{"experts_per_token": 2, "d_expert": 96, "moe_layers": [0, 1, 2, 3, 4, 5, 6, 7], "shared_expert_gate": true, "lr_router": 0.000861, "n_head": 2, "vocab_size": 8919, "positions": "rope", "tie_embeddings": false, "parallel_block": false, "init": "uniform", "init_std_o": 0.0, "beta1": 0.95, "beta2": 0.99}
Below are experts of layer 5 (counted from 0) of a mixture-of-experts language model. Rows are named router (the router's row for the expert), down (a neuron's output weights, with its number) and show model dimensions 0-159. Each number is 128 + 32 x the weight over its row's rms, rounded and kept within 0 to 255. Numbers have three digits each.
After each expert's rows: a language model's description of what the expert responds to. This comes from a sample of Wikipedia text that the model never trained on.

# expert 55
router:093096137112151108119206113162075107189110138146139113160096146145142151112113079121163145146090148090138131150139108163136127109169085148118112103129192152137084115097138110131083113137156153146148107108120106183051112124119106156147130137095117094098173104187131179086101135109107155159190093171134175137115167136181108100178109156132093137195143099156090197127156084132137103144072127033093155168105153124154085094107097092179129113204084148097111097115081203130144102131105161
down0:208118201157159148142122147104141141146118174147094160134202119140135150135159118097102161142034180180118137144141105167092109129115128126129168159141119155188076090113142149124173128125080145097180133135169101153127104117079078162146151151139169133137130142132139123088166092129130125166089100182107117087113141069079152181149070067154149151103097141109125130157118149123160112164093178075148150191099085109088098137097109118184057127127124096113113140090083063086113154107144078
down1:147183108094157155141136167118077102109111161161065145121071158140159183149131117144079172127151177167132145105085131131113178102098073108173137171094149104066119155210122125122134119106106155099126127138050096128176127147138119130095114066086114195137080140095110116121175124094125132092132123195153068088135152182122131116178111136122088070132100061119078131164134149154118081166142128154132144147094158093102154144108111127089111137105118127141162131176137089070157111160159221
down2:150138140087119098113167196105115132164219081065131089158129160155054186173097172076109156112087117157132148118160076162160146108132157164122186106131077115149111111100140080146138099132068133118167111136170128125165114093046110127132158133176066143167060108137094130132126126121110117085138159121131145109114197154106168136136154082126155117121117113156146123125102052100101136116104137134117098172144135175153117123102126163079202150118094119116144154085097203092180129168138136
down3:148090134139140113119110102124136134110215087145099156101090113155120110150156110119139115074108137128038109126166134135101121115088100167129065104147128112076109146077059145140178151224119096135156145143099164191190098118142178085109170129113137165162103099134071016114126126149087114115131113158126145085171160147137157097127136091183131131117105158146118129145129165100124080132134166087172172135133154194164074160181108082149130124112153126114120074120135132144090114081166162
Vowel pieces mid-word. Short vowel-led pieces inside words after a consonant, like u in tuition, July, Vu, and ri, tri, du.

# expert 29
router:142132107115104129072153154125153086119094137149140098147120132138186228126102140137119211128120141107146127097123118113112100189209132140131104179118121099143119095101116159136137144151130110118108110108143095142061118042102115199112116111174074095121187113203085121135140133089103147096137076145136155132126113096131077110157101209099111162196105092083174179121158075138115113109134101091082077155146119154196105118121085093127133113120076113124153105151181121122116133155109186
down1:078070110112110098212123153099132167186152182112113162142174111102157119128150152074102157150091131114110129105145149086121176119206123123136059090156137098142101124116112189050124195126097149132108136163141134143134107153128128129129154117133062137116137173174064122076128076126071070081110133109094139115097106125126090115157124125095105074091080018107154094137141065109156130136161133135103136108151109123116112159054118159136053134125108134139070120134150121122144135136162102
down2:133080160113163134178158138167089098184131183170086117121160102095121129094170136137125089123155151094142174124114146154045170109179165085084144177148146123156133128157196148159166108134146141141214130169159105145076129140150149092126134126126144165099119105125095101175083079164065109133077189090076048137052139161115140138080156085115138087102138166102111157095089138140098125086106143158165201180133104147146117129118134123163152165116123092109126153144076150118159109149131125
down3:157130062119174162089119144109184146148125122168149116101082140131173180113071100145131110100118096113077108122127065144072096165135155188169136134153148122168155124148141136098123106177148182109109103142117174066086148097111139174054150079129123100170154170118100126169190160084133131110104147086171121146153106101090099110140064168103146144197099125059170147116141092141133120089149157090095056153135136153209168132119142113145103161085154179132126131132178118093100152167118111
down4:122124088122155110142093155166215117153127168103085147205125160080136082050113084175111103183097142127171145140098104101092097104154080130090106119124088074124095105134140158142071155084146155118155115192165079152092125116160137122110159124184125119178165158084155061097122136158118144111105079116127141113132128099148086126178111147147132153071124144120156140125108108158132078080116140127195165103138037112133140136120122108088118161119099101118154124156131207069115141063155153
Prepositions on and of. Prepositions after verbs, mainly on, of, along and off, often in release-date phrases about albums and films, such as released on, On.

# expert 27
router:114091169084130102125155111093057080154102174097181093130143068115176127103132120080172214107081115098145125102129193129079171160151140119096063173150116177132098113148092118175141154081196130150162116180139081151088133064108118165180111175096099116126102092127117165121127135178092147110141094142176139093131126102158129115136128153082108157160143136184167145150128137151176113150137070074094109143118134187170108135151082089192128067156126109085130126124111157143145108137133145
down15:103142159099106141101135138132124122180053121135197154187111104119151110171124069136090135079179104086143093140112188138159065193137165126166155115066128192143142133132086164101113120102096158128081109122095117153140198134186061147109091129142148153175194117082132127144107074145101149109147121103136082157123113149127090128110172140127164141127101151087163109094160089125132093134156151158075168082138098105170145091200138161117147139132117105156141125226169150101114129179098136
down16:098099061131070151130142157124134094103082061184154122128190072144146147149148094183148109159129105180186140124092136167106108123162167144145108158152190086114110083076131106153146129142122141155111139172114057132148122102098061100094134127141059145150129070125095116164170100101156121113151167156154122152113122140163062125114124064165132121149105065129204148130124140115056162127115114136111199146119087132129145073111142166129157141096165097140140131077088096132103170178185134
down17:131115174181118080065081054127100059130113117115130141138128114069047165101105103146105155125156152168164169144166123158093154128143132097186161074126204045144129107162134136134106138081130088082129084162132090140161161107131077103112113141133120148098098134122188155113113146139103097115110142134071059105124142056186166107089165124116097119125150075147102119110153109134150180131176124182117154088118113117116087165106177145106108170112169147087124174169128122149167088111146153
down18:097077148119187143105146119128126142114152147128080104122090148131155086170101100132124146131160105127142103100061115108175151094105110154139130172094138110156060184152102139116182118112124130124165092111049127161130120081135125082123162049167125122090174150116070182114175091153118142147147149125138109114158155103143142135081115121094115176113109103035086149107130153148113115053097148102122146169061137197169097133183168108083102128125124177189119161137113122104195063088101129
Post-noun of. Of and similar prepositions right after a noun or name, such as University of, member of, badge of, programmes about, arrangement of.

# expert 63
router:116090144139130134119113071094078089123079166136124124154153149138132142142064109106123099126120137078168122130120135104078127177167118069070096183169114148163066122158126177106140079095162145097120136177141102141127102063139101106168138127115069134131142087180115126092152107109090199116200071150176146148089123103181092117171110138148110152189095136166140145198181127184105124134140050107100103141115140104143141128107104056145117091127095071147172132085105102106150156131099179
down0:162111167135051080083088174106142128123214166154125199140143198109126141129160093176114103094120119091128123112107123104116221117176161129132146194087138148140107142143157128132129126113122094153102117127085077137099216118173112147110109149143180080132151121167174077114105124149140061128132154130166140140144134124119092139070133128186098119118122139101088138193110124138224087167117116165149143127089164103105081141075155182120127121130146134164065113104122141103087095137120147
down1:111139083143082144108151104111121081142179086120187093156102165122157126130134155135204123126126155119180087173111187088152128104078126102114101092166171100106140093167120129103173117119086089080184114173068126086132106194113152126091085132083109150152086151144157173132099098184068100113105109166179097150143106104143135156168114148105144086059143125130115136110105151107077166136165088140148174185103183164152135072149110116091141130159132204086099151158163095128140140178125162
down2:153167142112095091087144165100120079158125097074093120153111096130150084165137061084120161139107139162053130190144098094102138065137144114128103155090157118124117110159121132099069094110141094179165167123114090077189188192138116180148181125143182125127142109127102112163090167095147139121141094093125136133110116166157130161134182071113128146154108124093072098149102134113120122133143116173146157144144076168115150181141134109180248165127157086112165134152127093098148144117091079
down3:098149120130084082063154113178087146122171156112102144118139125088129066091120092065177090178190178085133147088202126129080132170138211162113140121135066122086126103099142115098083131099127106158154106146098130131096123100109116125145103147157127130108146194119080101187147022155106169171153119139123128132130107153079150111170109158122116124153056146114143127160162085118110115170159180134097194085135059177101155144115159159111142135132126123130154113153108152109103119100087113
Sports competition modifiers. The and adjectives before competition names in sports text, such as World Cup, Men's, Women's, UEFA, Olympic, Billboard.

# expert 20
router:139106176123097117114173095102111126176130146090130117099129156143158146180068076141132166141116125150151089114139125108137113118151109134082138163128072149128093108119138129192119115083110203153144114135123075146114053088043110158184079131120098063107096119118081140113129117129188110107178101174183143154139141090145107116182100191136109127162147097146104144088130128169139069124134078110105127145156087173144123055165109119126084065120076072063102124148110169137082143104080162
down0:120096146106023113108113105140169171125130173110154125144102106110077133113145119178141077137164143115184134157148090095184090104105202137120122089104135082113140147084182126122075071113119141196136089089140131091153195127133106118126138104115178182127131129144231187181134077108095131132123145097172080177144143144141104082090170125161086140085160132132109152122113097103085097155142136174059138100115110111118096121093170102132163107139111119097140128120136103158129137131113215
down1:087131157162136064130106145125100115160116130124183145138141109168147176191114169068114156091095150161109150090146139169128130111160143158094076090095099137154141147086149122097133067151114127115065120080120080146135089149136070220134135175130116131108165148129107130112081119147148091108103078116141151144090161157103094103075147127088160124127138105060155144167166134130115074113156183089136142127163156150040154146172164176112160163185158088069127115139118183110150152065130184
down2:163130128122097203152148109135159118160134108128104162172150143166114112086110082130157139048194161096168150119138179162114131184138113102155149064082178144112101100130150141153129132139143087088075174133084122138202052177125118111126134165102114092127122142168077091160086160109153072149132117148081095110123127144144153105157162155121092143112129160165146098114081151128136110157154058129142130138098079207110040150120128111109089132125166181127066133107124183155139092080110100
down3:082173112139109100112071072183135142142111125134109135102118132177083173139084152149113122122183087114166139133129095127128051133097134072184118133119089163183055108163067156142137164091156131095111116134075132143111158138110081134111067133105142116106120123133131078208132142175111121125139071135114097078076079092139134110143192103127126167075106067123135136154139154112134119122096088130124125083170150159096116147064151133206090091114111124085108134192145092179195128118100114
Mid-word stems. Word-internal pieces of common and scientific words, such as ell in excellence, ic in communicates, ult in simultaneous.

# expert 47
router:140140096138091176123139113070116107128079127126143110146195132130175195163082100126183155145152172121133077171091146156079106181167184128082062141196106162117121115132132172172116098112113135139145130182132097132121052093064104182126110137140080093105148066132143116078162126125184169081124091165137156099110191100176108126162118158107156145139088110139143155113141137175138145192138023077139149149144124147132067130143133147149112106153096126081134171131148101135144136135116132
down0:138127159122102101111111128193069139211188141165155109148147119143153126129141108117192083081141119182107133158125133129144098132087115118122147123173109138153078148167137176124127085131115091108158119095132155108116161186098151121152104111178116102063138105119101125191120141136076081167129043126075153050122123126130147067110211128095150175057178146099124162174113146087069116092119158161146105144114100069129103149106115073153137111124163128108182128118102093090097134165142171
down1:133100100126168121174110144154097133146087077121101135123132159107183121145104086139072105145140154193081077122144188107094093079101115096157049125129166132166164159110052171179086076129119076139111082139164103091118033142117149134183120131157174106156133098105092050197085069125123140099147160169136110146111105125102102140129148121115128131140094184143045137104139091119150132168125137120101115182102163069162137158157074116090144113105110147143090128136152134107125130095145112
down2:155184119127147128144165108168101095127147085139132143143179113131144129092102065119121112120158131138152186099179123114091064178134118127152085120071101118093172072118123139179085117102154141141184187124137081077115149128174087160117108116118151075172152086097244129098167120119171077171126130113180134102114095105126146156134164088144170186139136127088119139123129110135151021109076114091101125088123126155153100130100124164166151160132195144097143124138183126175117162154118150
down3:110176154081080147147141091205117139187095034118106172072151109148077084156164195150159133101130170150139126129068121130117099107141145114092143138081119129125083153137165119110076118126158148103137110132129135097167026108123109132196141196160108097132136102152089175134133083145160156161163109124117142172132099116164103140097099118064089116153150126142154121122125113146140149155128129120091064126189133113077127180156158142186121079097128149117152109178146125182184186133112150
Name-internal syllables. Early pieces inside proper names and rare words after a capital letter, such as Lab-our, Neb-ula, Dund-ee, and first names like Josh, Frances.

# expert 13
router:110120096065140096137186111088065107120144152087175140090127116133120178105121127114138168135050126112166125152105084114126112140192135105132147155214135108130117161097136170137126101085125125133157148140172108203080076087148106147147125155089121106107124105129113148121183138126103140140129107147139127108140167124183071075158123197129070173181120156145135150095184139147079125111151104082087114158174119101177080100126111126119142075181085057107152112097097183080112161139099196
down0:151209110075060135148145139166185131195139066105146064211116178096172163128175186096146160090154142161133093122150156145098104132125111167143158141119164093136138183109118106134163133108104088144120122121161080121138153125109143159100139100147124200173130121178078096107108111173075149122175138087099193125044127119147128110087141169128136141124123171085097134122089073151162111133166072146125114164155128123080080133094146101148161125110105138113159160057113142131169153141150134
down1:179133158097129180167155082130133137116091169110083182145175138053100149127112173127133155104109142094161126132128141101144121141199106161188083112105153152137163066148130068085099166161091181105118130104089145102150114123208111119111112149142130145104168135151105117067090121113145084103104105105112142133096102131171075153124063146160136132148100179111152159120191154127098111130142090148111128084177130097114092097130120168175159083089168076158162185180078079190106095110100098
down2:118150093100135120061151141127158154096171117113076140146160148145100128091154088089090171155129084170091009184152134106141073078159124094164160131132111085147125129105111157096126168151122109106161095230137141140150127150136161149150117104110122096153096130154131091162202187104120170100144178099106157127109209184135085108102150143145135139115100111174144087178109153136096179143145136120135108117049135145120054150128108151159160119124134141173122154124167104057126116120120154
down3:178079135174082123095174188150148155152162150130163123149104176179146116139146082094148102105137096108103117174091141115175140132140181069162090126108133147099076159184165129127144119122071123127100138154093122160189106110087108138099077100137125154068078107105107147115113118152111148152164132081153136149154166089121145106159135164181104144149076113087106203062114131147097166131189101127092144084136086157140141106178140176076147124136116081164099093116096116085181199067102112
Non-Latin script bytes. Byte pieces of Cyrillic, Greek, Devanagari, Chinese and other non-Latin script, plus scattered odd tokens such as LaTeX backslashes.

# expert 25
router:076097096031107141121187082099125040161152143091134111126106093162103159158112167105121112128092144128169121103176098131093118124162118131098071125181114180126074128134125151116126090119153159119117106150171112129122112101092128134155079132120089118128125101158126077095136171132113156110160070141154179074137208117164108151163074165102142162189109170107112151125184109141146101144103118139058111123141161186135091091117092115145097086145082072113194175147124182133092146144114181
down0:205159108073125137145125165109078116163113176051153099168125121127105130114085136174168125162107131132105157135103140105114141138109169136158121070125149102121138113117148135126064092124131060167149110132078140176141150079137116119167150173122119158127151150149127169114097146175169105087141128093142066095091131124077119149116168146158061079129156071142176160089213123072166075095121175132167112156116079079157130140132117137181148189170121070172133154129088157158087079133156141
down1:133147156093171158116101137084100176096108134094067130121139140131078164101117125110079205074144179119060072085194103136074143134105137068165172143122067150176109085151085114117117101134103094159111108195124135158176150157105137118130149114110137160064118165130089158161132130102115135125147082154121152170128086107113162135141130144146156089063162164148091215158210072073133127106127145146093124086135151152119128110153086123134139115133104096106112135143087091093158191112129161
down2:146170137136123139116207093124111182134151124150110122140121130156136115104135099106181085058127182067123078136097180112057128120079128118181110159134165139137145162065129189125108124110212082137137114191092141112119145148193143102115158172175140122142116067129146140139136075163139169102149118115139131196172138182126112161115131101140183133182141096162162155130077073144133157140117134172113106174126085183147130198076114138113151152166162127113105153126122081124124144074190117
down3:166109194059121121100132146144104147110120147138120127144094144159160156139122163111134208101130159081129091195112077120135168197142082121083125132086081113151120105112115134121163106147172128111127130111081117155143131139147150207137125106137121180145115155144119083151132122106104124170122217119167184130116126125085085147122137133162158042160184083173126138093132107136226109196113102119140101101103147212112126123151157142173170092122119136136143178198169150122120157147122081
Coordinating conjunctions. Conjunctions joining words or clauses, mostly and, also or, &, while, although, than, as in Bosnia and Herzegovina.

# expert 16
router:152093133079116087100108063155081120118163169109148112115100114130147123177087125096143160131095122088150129106114082128105073144154195117121085190142130193127073147159114175175120132103178143151163085131149066119153096106103111146115125094136071127141111105181102141106181112139105152145145102149138168139094148070153106122175098125138092177191116132162123156172148121183109127111099116058119117140088078106134077117188109115199182110203079101154146165102098100144127120125080187
down0:111110150150134135124126118150084112111088142195061118091120113148150101199125191162135135080104086125199151140174095125178167113142101055095111134127143093123147142130137167145160133116084148122092113122152053141131076170184124121188108142165118130133111070120133176100102100127155115132098129198080174074149123093123086110108079161164116156117156141161164132145113100151061119134108067120118169101140120053093120145113109057087070193162127116126127132084158136128168096158164111
down1:119107106160152123164180104120120112115133107116147110094120165159105114171125118134124136080112147048128129170122076174076152180155144091095157168099102088127106101118144150177046112149159119130108074144158088116113131103136133144136085063091135117141167120102170078096139159085145126215164109138126066126145127095095111122108112157129117148090140171107126112137093203190132102140152155102191064084174136133100146163142103107083117110104106070113160202123056077183092133115094114
down2:108151090128118090161082097177131159160115137106092142095116037124134208124113106136146132106130143128157120099090134165090096073139170162130178099113140111083129151114173105208111103079132118120178100094087064107096230119109143131170082098146152163103113165140134158129118160104127143138110157114114123167140122097127094093077162153120157144151097117098074064167129136132180097085154142079130115127147030097086112142097122165123137100081121182141075139130115075163142097165146149
down3:093094134117129082149135042146089124043103118147098099118136112165156171188180131123134159112083147105115060126082179132117193176105152155117126057166112071080155127110111160107147159143180115145093123105085134123094113123122181136097082108104137130071085160170206127150112122066125119135135102136093120122106055112134133111112130146132138131199147100083086170174100165120132156138164131109115135129116126147159120099178137129122169166110138187138100183082176157081092150135086113
Sports and career roles. Role and field nouns in biographies, especially sports: football, coach, player, manager, teacher, character, often after "head" or "a".

# expert 1
router:119155121105100139089150105150097100155107172084177113153130120150159122130096093076127166109112139112173113072125153131097117131145125124105114149134115165159089132103121192183094092101163168181138160140157108141096081033122102155149093160110135110100143111177083090055112118120124185100120092119152155132101155072111075134176137154108059191154104100148144140187207131119160026144087093086083115110165146115151097083134133103158160087140109116108126160126137138081131189121133167
down0:165145133152162192112136137095180120121154127153098130105104133152074135145093094090138136125116121147099138083153118104162162118152173148142191129118150103085118129135153102086167171115162103175124162207143150085122143153059120118190105118126156183111156115095174150169164124178120122165105098042147098078087130162163076136135182101103132112064111061144137183150192161156116170134127136174097122113168189156125134190137123105172150127115172146071164081123154169161134110087103145
down1:144053116124167113118122110117150089111110107173164126057135072059133089121183096099097129186149121151170158194093115134105182108091207147134173114143121148100117044125101146133132146087109106127104145168122190086069143150071155050083131125178119178118044138121114190199162128090153118097121102120091073149111151113147147119136115158125176098114092141111130074140161144132152143133159138123100128114168135133116114142127115184130166138109125126143147097122157147094095124156128197
down2:086126161094113134140121102119134171112074067090165124124111164093080132144132126138105128143128106064073135102045087106141167135120122155097187226176092076170122103101090178153126151146110128082165127118161142143146161115136141131091137145163149144157134167045091119144119156175087130140188149139107147100129080128118103177147091169085128122164159122144178108189152112113164076106114135109148166091132150108175111121164156170156146139067135165178124073152095068159072117118098135
down3:134070137150092173159172085110161150088148184099159180119065111059138120125138077149131112118110162083156101158190138083171127201131078172103165172076150122132083120138140121167166111172165170082146109144168130112157148089157132163094141127140118154170138105113117152161109099107116155120078147121144116121116140158135205112170155091133200087110121105149094174104097105138151177085141089114116169178137123118129125113080085157147136129144093122147110066049134058093134116122177098
Table cell separators. Pipe characters between cells in markdown tables of sports results, statistics and rankings, plus some semicolons and colons.

# expert 33
router:072125150113120109066178085138067080136111176133138120132152097171128186101114123120113144114112095139142117145136134127115069166151116139112086152188153130177119107087147138187088118092125137138146148122136120165130106109087103157100079132147138112136072103155037130156118106114134195140145054174120224107088152103144090049137136103096106179140107138134104128181170106142131100114114082062116128137131095130218051131148093082124111107176139143118155171087123111142104137120103170
down1:172148098112117099142100132169167105113146169108108147095123131099067127165088121192123153135095121073172113149159112071130114101078094182096117139157168133143166115155102136087146138083172139109129075143147157041154098206150130114127140163156157117119104133169175141116164063086092126109112126145074107100176075151156133132141125125183105140113086107178106233170083113110161123185134128107109112128181121163150139124135125136163100132103125105136143120102097152101085234168099131
down2:109133130123118085189124108121177113065082159117111142145052121096136146108125104099143097153104122125119155138135108125135127082101125146125131178140141152114146132139136148113178098114138109230146120068115178129116093170159123151141141074132166102109132154100063124149078219174095162085111124140156151181144189144138136159075128132134117163113100124162161105138209111106115193146102156127081165156141118063117114069195049138161174128157095114133123162161128106083131153199119128
down3:132102141166157078143177124108141123122120131085179094080121107152092204084121053124150199107146127136163127135127129098093117134140126118134138121109168155097193066128039165092146096115121160173129114122203075087115152143165111123104079129140125086134112077052125064153196102137098107150139156063147128201190086155133060132139152139111182149132154136116110155100155110131175082064159091095154091116114131145136134120145134119135099135131110099078155156118122116110092115138106091
down4:106141137118080100082129158100158132082120086164142080150121116079060141086172064135075118121115120117128130154153185133142146132159101062109096107139178126102114076111119130111109171176145108124111107176089097100154081132159153118178113120109131146181148087198152159124070133115106074138160151127170125171147128082106121110092175157156079147127122047168108131163170104113184109145107146114114132194144077104095094082124096108197131146173085161152168149158066135111101127155064126
Surname endings. Final word pieces of people's surnames and given names in lists and tables, such as -ović, -ski, -ie, -ley, Thompson.

# expert 52
router:108102096129125142098181084117100062149122186108176105110141082128101167118090099068112189153083163116170102096131146111127123172157108182129080123156143165171134174159124143139129144085173143122146158131158101144082101078128131159101112144099017158116171126154092155158127106165127153154138060159175160092083151136195123123165094128126094165166093114133117190140212103184114095122132104114159120149155080085145089076136105096158147086175121112119132131118154132160136183150138099
down0:105174119113105091161150083150122099087192121159170151113170087121164152095127069151118157137077098063117105114163122099153120101076152115118081145196053152144137153155090163167131143132169156175142108164119132089123152094156123061112103190150095186147074142144125087117163082137144064111141114117151080108058132089152168064168116100144141156127140086191088099114097129122079142167116130065100159166149169115109152144130153164116110167096087140142132137153145144126165185131145170
down1:134101131168198116102088166118083112132152159154117103149117197141099148141128149109179141140154136165139150082197092058066100111165095159161108110127107084169174150107135160123140156126177105136104167092072180180065101086125046142160106157162143101098064099141064099146138183143129146176090080158103112138187117203106077110117095088149155086147068117120100132169098064124140132133094145107128129123161099120144082153136103120118130139135118117106121122127138136153068107139123175
down2:085133161109173121155116084095154078135118144112123078098196147127104156167093151130098156101192164083186116132114079158086172147099113150102125066085106115173102085094132131140133124105164065171084137082127130147142095174089134133129116118132183131104163116168170068141165162162108091189184146129139106152149135108126108160135121090134119117151161140108199124182108143051122159129178172131168081075149107115123136153159174128174138128106070156103136196128111154101133080103182164
down3:122137079115144157157136176129157167098054136101185126129129134083163174161148142123120101173084092141169125092097126127167114072128164115136127128150133174176087077101153164155114185127106127152080084133159096094064143078169167081156119140110168139178189111118114085094099098110105072079146154106127117084162118122117077106127141139170119149058174197180131115143119139137100126115099128132152136124078164069141109121127144108114115136123134239096083156180136104109138140117193154
Labels and headings. Colons after field labels, "by" after passives, heading markers and blank lines in infoboxes and tables: Television:, Total:, joined by.

# expert 0
router:080060141109056157120164097112092090140119188128133113164123117155169162117133079084165167127116110134155113122120179084094124130153117169144139135111110143160091117163177124126157108105198123125090159141157056164058103121132099116119069151145101140136156105162122110116150109142143210145144054153170116061066156117133108121162121136184090182158078086109130159149152100161153118188125106105084123118114076119154098114121103063120118135142101126111094169105072159170141208131148155
down0:147115086106133083144110110213105143110145132083127158081164167086126100140127186152135147085092105131164132188122131148117159098087056136142131121102140124137171056117149102098156139121088129146186099084155141076046086088114118122140153129123103064129169114103153146105151145164105084095170130125124141128126139150076176059168068117116139112163132091090108128134122096095104106175132145159123097095183170173071173170151172194105127129135096078065119125142112107103183086133109090
down1:158137166193093143119130061110129154101059122101085080181158119089160152126162060096144123054123121089127130110146134122182068151137154177135134145103149093112131128121105100129169106155064089101097089145132194144139203135118159172079183109138177113161105081138118106119125124151156109118160065106146142175107179077105162069068130158151127156118126161159106099162086139115116119159139146115110178083130131145150061133110079117128168095108134111186150105173130087157102137122143069
down2:143209131190107142142149109105118161144128070206140146115094153155104129137083073104183129091074108082117166168118137115126122116157170129130160148123145165166166126108139124134123125063061093116117148128117143199060146183101145165157154100122121178128102135117065169183142190087164070111082140168139111107106122108077172110139093150076125140097137142209147109151123155077069172093115145136114106159178143080134066121123141100138094098114129151116137126103112079144136087096123103
down3:142104166092132113129114159164128135159192179138143117175150139175131174044167076190116104126119137119150180136140125192190150093155123111182115151116163138106172085147143135112165144080143092035134106133145130153185158130145105129139123130066088143157130107131131116137089095088117129106000119134119100147170152148108139160144156124147148107119136099142156122089122165173166104128146174151162107106131133143111128142125096112139068130079154153124131110121126118179151100023105104
Infobox field colons. Colons, list dashes and pipes after field names in infobox and taxobox lists, such as Country: or Kingdom:, plus See also.

# expert 40
router:093155091111114149043184093152069109157121178132175101099116100207175152144108131113136170089094113128146118163104170132116065145208120106105105139170121099128093093170123128149135101136149161125135072128125122205082110128128118141171089129111057123112127089121104101103089192121061133142116061211129148138146188114138113152129096142122124143160077180150140121148177106164145071134071098090084093150122089151155105066148130098110119119149109115124165149135145153151121152131092168
down1:134089139119168104115075117123157137118152159170107158129077092133125216143093072155161172174127095170102223084168124096139078148164177178093103076158165108137143100140108047112137080179106107087129109159119124122106133157184108108121149126146139103155152081085110077099153139145164160132190122119121136178086101182134101200122086159144167093154123094139096070149177156099135115103112153094144151112091120134127144113119148210097124141155154111134135163128113097171145135118154074
down2:142126092112141094110134125136102115128142104111146129123145048092145174136164169086080146057117117136146156156123169151192157096142105122111135209126102141144115127224114138109182122114131105133134103057133119088196098163110169141117114149109159136102158121192106141071140168161110127147216143138107168123134122159098122107221121098142125090108093134165088094143070170132107144172203153084111159168133139136108117171153137181183075121121094167178123146178106104123124148136141140
down3:123105120106111077089120132069145099147112156086102099189095181123169160135151111135132134108204070163113125086072138111071158137110097114116130092086099143147193147132146161125092074122121168095130120148060152141126124141164168185088125089121126151148105124149161155176141140079126138165134084151141166171134149118134116111076094121183138052133108109168151129135150102157177125112098157125188126133143111183141140061077149187145098156115141218142173139155164166059153137177130102
down4:072127163119172113133130095149083144126148147083116166102090111130147111145124141129164171146118111077195114149155075168149066046157120099151112083179170081137123097061117164111191148080110146150123123149159179116095147199138184097117135099115158191168130156153155063140123137130110120120103156185091121144153121168120115075029147106173151108096140121093115104143120104126192149079076123119103177160143088120128122092172142145099092115106135150156162138097105142083147098089142160
Clause joiners and subject it. Commas, "and", "but", "which", closing parentheses and sentence-initial "It" that start or join a new clause in prose.

# expert 31
router:112116112114108139097150065076094101160089141068121099139178118175136160100090093121099141124136131151112084138136192106125076196133170117116119178143090119179098142146136142228121138120112123124108108091163111143104068109077054143100102115147117148146060141170072101123160144131077188121143092091155159098107181102107101067147106162078114187116103121143107120163138135161131078141104039091087109169150132164159092097165114058096107143136116161105120170112126147123138143130120160
down14:115162137121154114076080151102191111127142100105167138151116112128152113121091135127127137133109142175127156135080143115095169104147083138144109110145079081125114142166108152089129162145134080140172150133140161131113132092214069143162121143127142064179090120151100186114150128147203097102141114141126134140156161154147131097089123209109138135122172149125104127132113155134148074154138192172159171189145177182117170189141218184120162127124080082142155140146112186102044117120183163
down15:153112105086125106146158114154173157136125085160127163142101131107073136170230123131130147110138077109140073177102138128148132100123131119141143145152069121164089116108173121146114098040176089149123195100110094161160128166172134127115129107162121088122185076137104086173109128186084070126144107138112115109141105121157134084078108138146150100076092097126035121139147143047098124102112101079131159077136100095105079144142111206167076143119101096094140111129139168147101165122164128
down16:121125170145123079134076205145157117102096120109112089145095096150138119090156151201193063154072127135081186157135078122136120126144123100096171116171115148089202171172137114102077132061185153114114089145139124107108097108089134146122142126093140097100173101191093171134156164093096152117159147190183161127157194109117120150112147083127120143089103179101129123102151089131069127162122110121096145163091110100171154106109120132099166121136099164170121089137101127078129094075185103
down17:119147126190142160176123127144140105126064127099064165136089158177116117081159117110050134090127137191163114143153123077044138144123073112141116159117205079098118116172109115146160146158106068117141091121097156154156142106092124185165148117126119086133150118161127138124132169128080170126166124172138120151171117154179135133131121137151113123110124205137204073060082147181152142126141097159187101142089182154200156141108083118129136124172156170172158149114113114141123093153139133
Mid-name word pieces. Inner and ending pieces of foreign proper names, often German or Nordic, such as berg, ft in Luftwaffe, z in Franz, ist.

# expert 4
router:089115108132094085102145069141103102150105133131176094105106086135159151161083109077134190138135155163112131140153147168075121159174114123057116191149064122126080096127153137109096083099156136122137104110178086133096137085102084127123086112088125092112107092133085135129141138155085166145184090117100168127107171136118058093194105104109153188144136142126191132131136133184096063120080081094093099155119106151147110105127145103165121081161068129135140189116091135099157110150080209
down0:185072155176130144108138138125079177152138135176154130168150105100157122171094102223132146116127091079115081103129202118130096112121094087118097138145162134126101147196139141098123222101138127143114102150118077145138127089146145125104133121100135150120106100127109206099171184139066129100139105085106110141139111160148168112137074132074100088151120165111108061127166195106177137085142126165129117152165160119100200146185178084111157111137168149093150103131109089125070108157128139
down1:162117094118152150120083111120123124144129152152143105074148058107157091156133126149103167100169141123151185093106141119090218096124127169112138142120128142119114074111158118117092091118163082120104111111105097157091168131120154091098148103134126169101144201098109142146119185146154103153130160123100092126080189105122081187102065136033121087084041087127084205128117180109136132107117121110113140137129108156104117109084128130075128105133138129185067200120091121188130102176133103
down2:142150169131123102108145132088093134153114044110122099117161147134129134105150121121110117097061177119104104159132137183071070194088139164140125092136192146182041170106122149135127155119122091097127116112149097129122109110118118120096171161096082082095094222137191142087149152127151099095080129150114071149159151103131144111156111140156139180106095108147097153147109158154110175127126151161182150129198101136177147059131204142149134076130092093155106102062078097132124137134116139
down3:114093208132186148118184143193087145109133088120140118099117144087093144096181144159144121091118134153154156143099146068127137199159129114136179141127207119152197141081088169118192102094091141147130157070207136104143152136138109111114134109103140141139199133117124105087134110149113090153120198156143135146095119107144080103103164112164125101109146111193106115146153121123101175158121142096157124134162171104118148133075111120107087133181139056161119109195131136096195153163119186
Capital letters in acronyms. Capital-letter pieces inside acronyms, brand names and LaTeX, such as iTunes, GMMTV, NBT, SMS, and superscript or frac commands.